Below are experts of layer 7 (counted from 0) of a mixture-of-experts language model. Rows are named router (the router's row for the expert) and show model dimensions 256-383. Each number is 500 + 25 x the weight over its row's rms, rounded and kept within 0 to 999. Numbers have three digits each.
After each expert's rows: "comes after" lists some tokens at least twice as common just before its tokens as in all text. This comes from a sample of Wikipedia text that the model never trained on. Tokens count by the router's weight.

# expert 12
router:507469488493462545459477515481482514451457483515511446478442510487474508479541535499491530489476508542515505471491500519441511550471494505474526492555507524486522507537524477498533479465492501483467466490509496520523497503492505504533489468527482501501488455475516528511486453478530496473434490471509512477504523484469532489507474509451480536530511461486562477511506499499479480502500
comes after: " |", ")", ".", "---|---|---|---|", ":", ";"

# expert 22
router:525443473503505533493517484493475506515501473500493468453466523492457471511501479510526476473503459550469526478499443460453492526479486497469486545561483525475495514509506460503546492538501505465480484467474485502508490567480519473463517477504507510508488502471534509501530493480522518475493499498535538495512529504488523486510483506503468495505467492476496491536531515530483486518485
comes after: "\n", "-", "a", "–", "i", "o"

# expert 0
router:519458467481474518483520463471498517476495520520456447502487514487466495521511457502490493486471470520508494510512465439470507488478517497504510510535493544493476522531544510470536479500506516500499485524477473479568473517507515480535504459495462479526468468484508531497499503472510504461504525486517512472518542520470489480513519468480483522532479536468517490495531483481490488573518
comes after: "\n", " ", " 0", ")", " Team", " League"

# expert 29
router:535488473490467499493489496502514542458476541532493487456485498516448533518511530500526506491521456493493490468512454491489494515462520482447491531488545507460525531528481519477541476486494542497520504504516476533566506491503505468552484475455487493500466483492492506488526488493520457503492460475540494475552532518466496486551517461477486506507475526493549477545512453500487511495471
comes after: ".", " of", "'", " as", " in", " with"

# expert 39
router:521495495458506538468489476443495528460472514531481494512497518554491500530540482503497486490529477531479513473517467518461502547492547510516546533516508527503508523529513466474506486509495523497528519563478482510540430550479500466495488473524495472484477471491546501524490448472500492467512483481518516431544484517456529513525518481471443533496506497474540476514495449498457511520477
comes after: "==", " and", "-", "===", " a", " for"

# expert 28
router:480446472482492498483484491498524504484503492516460485477471506489476546475521503525523483464515480538497515482478491517498483516509526488496574504508533536477508524522493478465535493491507541478469490518466498518521465512479480456506512478472486484582494485508490556483479493491523487464467486472512525479525509499492526461534519485495511521545513510506529458534505489512464499516515
comes after: "\n", ".", "==", " ==", "===", ")."

# expert 9
router:504479500492440489492510519485501467471484537498467501486491499506473490492516493504499493498483478494484484466479460459440499484449495516524524509513548517478508507514494482492490498502449523490514493516522487499536489512472497478498451467486482504546469488478517509522506509455546460494504502508504502510487529478473503465515496487475529558517518536515486487521506437499503506562488
comes after: " |", " ", " 0", ")", " 1", " 2"

# expert 18
router:513468454498474527486500491479521489497450549528490478486517525490441521538551528487503476489501489474473513482480491467512508495493492525505542529548526497478529533496549470451519458486475496483508487558492495526515463516479509435537469462475514460530476493477492489534491506494527490477506532502515515504517524515484494508482534467470501537527487506518523517489519455504481518527452
comes after: " |", "|", ";", ":", " on", "wood"

# expert 21
router:537469495449499537512505515460502515480481510495503473496471530526484503490514491483490494496517500488497476536536487504492507510490511480480498519518512506503506513502506491524522480463480516489515488562499491484523505499490470498515516443488478494556469492496493506521489464483516465468509494516539522499550490518472503475509500500489472513530478479449500459492521501519467497540504
comes after: " (", "(", " (18", " (1", " F", "W"

# expert 17
router:544458479498460521463517484491490514491502484501517486468485506496494511526537533487525495491472510535493498513488475490441498528492507485482495510518506531497458529546541485501510466485459536475472489545470519499519502540500513491497482470515493496523463511470512531482519483485519453447486468512535516479527518541502511510514484487488530538515482463513535493502491452508510511523466
comes after: " |", "|", ";", ":", " \"", " P"

# expert 8
router:519473467467509522498516459449502558468481501545465484498498536502462530502515503498501461488484458523477511464506446451475486484437516475474494511508524489481495478509474527514508442497469492469539493556479499529520456517472515500509496454486472485533495477476514538503483499497540490501479522508515521501569515533475519515517509458503484520493487535494509479513499466505478532554531
comes after: "\n", " ", " non", "\"", " DF", "    "

# expert 14
router:528510486488496491474478485482527496482456531508504465481504505520488504497531537514483472516525461491478470479470497473493459515493522498480488550513537522466488517527535497474503501489456523472518509500507503501555484528484472497486466458507484481532476454509517499508536444473533439471513465496518525467522522524477483462548518445511522536509486514505516470481514457525502482520490
comes after: " of", " in", "'", " to", " for", " on"

# expert 3
router:525501510508481514445533483452495496489522541511489488509521530490451508530549530519516485494496515508500525483527502480487498514473512493489527530525506503483533522517524496507532479473449498518488509550517470540518466526497516468520476454510494482492442480441533516524534507480501486468501486502541517461497482518472532510480489453447526498541498500498539467501503456486511517514442
comes after: " |", "|", "-", ":", ";", " in"

# expert 25
router:513504482516479504502496485482516494457476502520480518478486514503487520480509554496528463443521517494476477499547506489474502482490478500497494544507493522473520518549477489498522478498488514470537508519500467510557483556477476506551487492470493469519453507502544517536498465462533441501481492508512549508482495488475488471493532496523524500532516486480506415513493455506504518532506
comes after: "\n", " is", " was", " It", " it", " which"

# expert 37
router:480476464472481511518502479473510492520491501496472486452499494485472505529510483511481448503485544503508507490468468462458482518482525477504501528488534502488503483515497485484515510493498482463515487549504482530480471510516495503486495460494509509519476462483488532496502464489513477497490499489530533492499505520449533505517503476519429507490476520498495491536493492494501475532497
comes after: " ", " (", " \"", "-", "/", "{"

# expert 35
router:514489494439499546501494501488514498483473510532523503470484522504491478494511465473495497499496481575494465461541499471506469523493506514486520529482499517495472539505502478458527462489491535500544509509478513513517500503449476514502473479476486506497453500486518497539497466467524468496468490452561504490508524489501513502525549458486494504493490518512518463554523459535517502539481
comes after: " the", " a", " The", " an", "The", " A"

# expert 27
router:509483494487499480478527522481498504472485544525507449487472512512502554532495479487526456506508514507511492499499499513498508494483495485511474509523534512479496496500545469482493511493484522463487445507534479465518455482512476454517447506504481464512484495491541516554542515471526494465468507480524489493508495526480515477530502471518478553501469521493527469520482508495500477526495
comes after: ",", " and", "s", " well", " or", " but"

# expert 2
router:535469485488461514473525475466530528498512541503510503473473534518480504513538533502498498505483471508484467492470479472479481489452544535480522513557533501496487513537547483490502458503453504502491473512511484504495474544478482453508484483515522455525445476485480529539532504475543484494490506528496510490497492497467513468522543516475526499519505495457522492526503433474467474529502
comes after: " |", ":", " 3", " 1", " 2", " 4"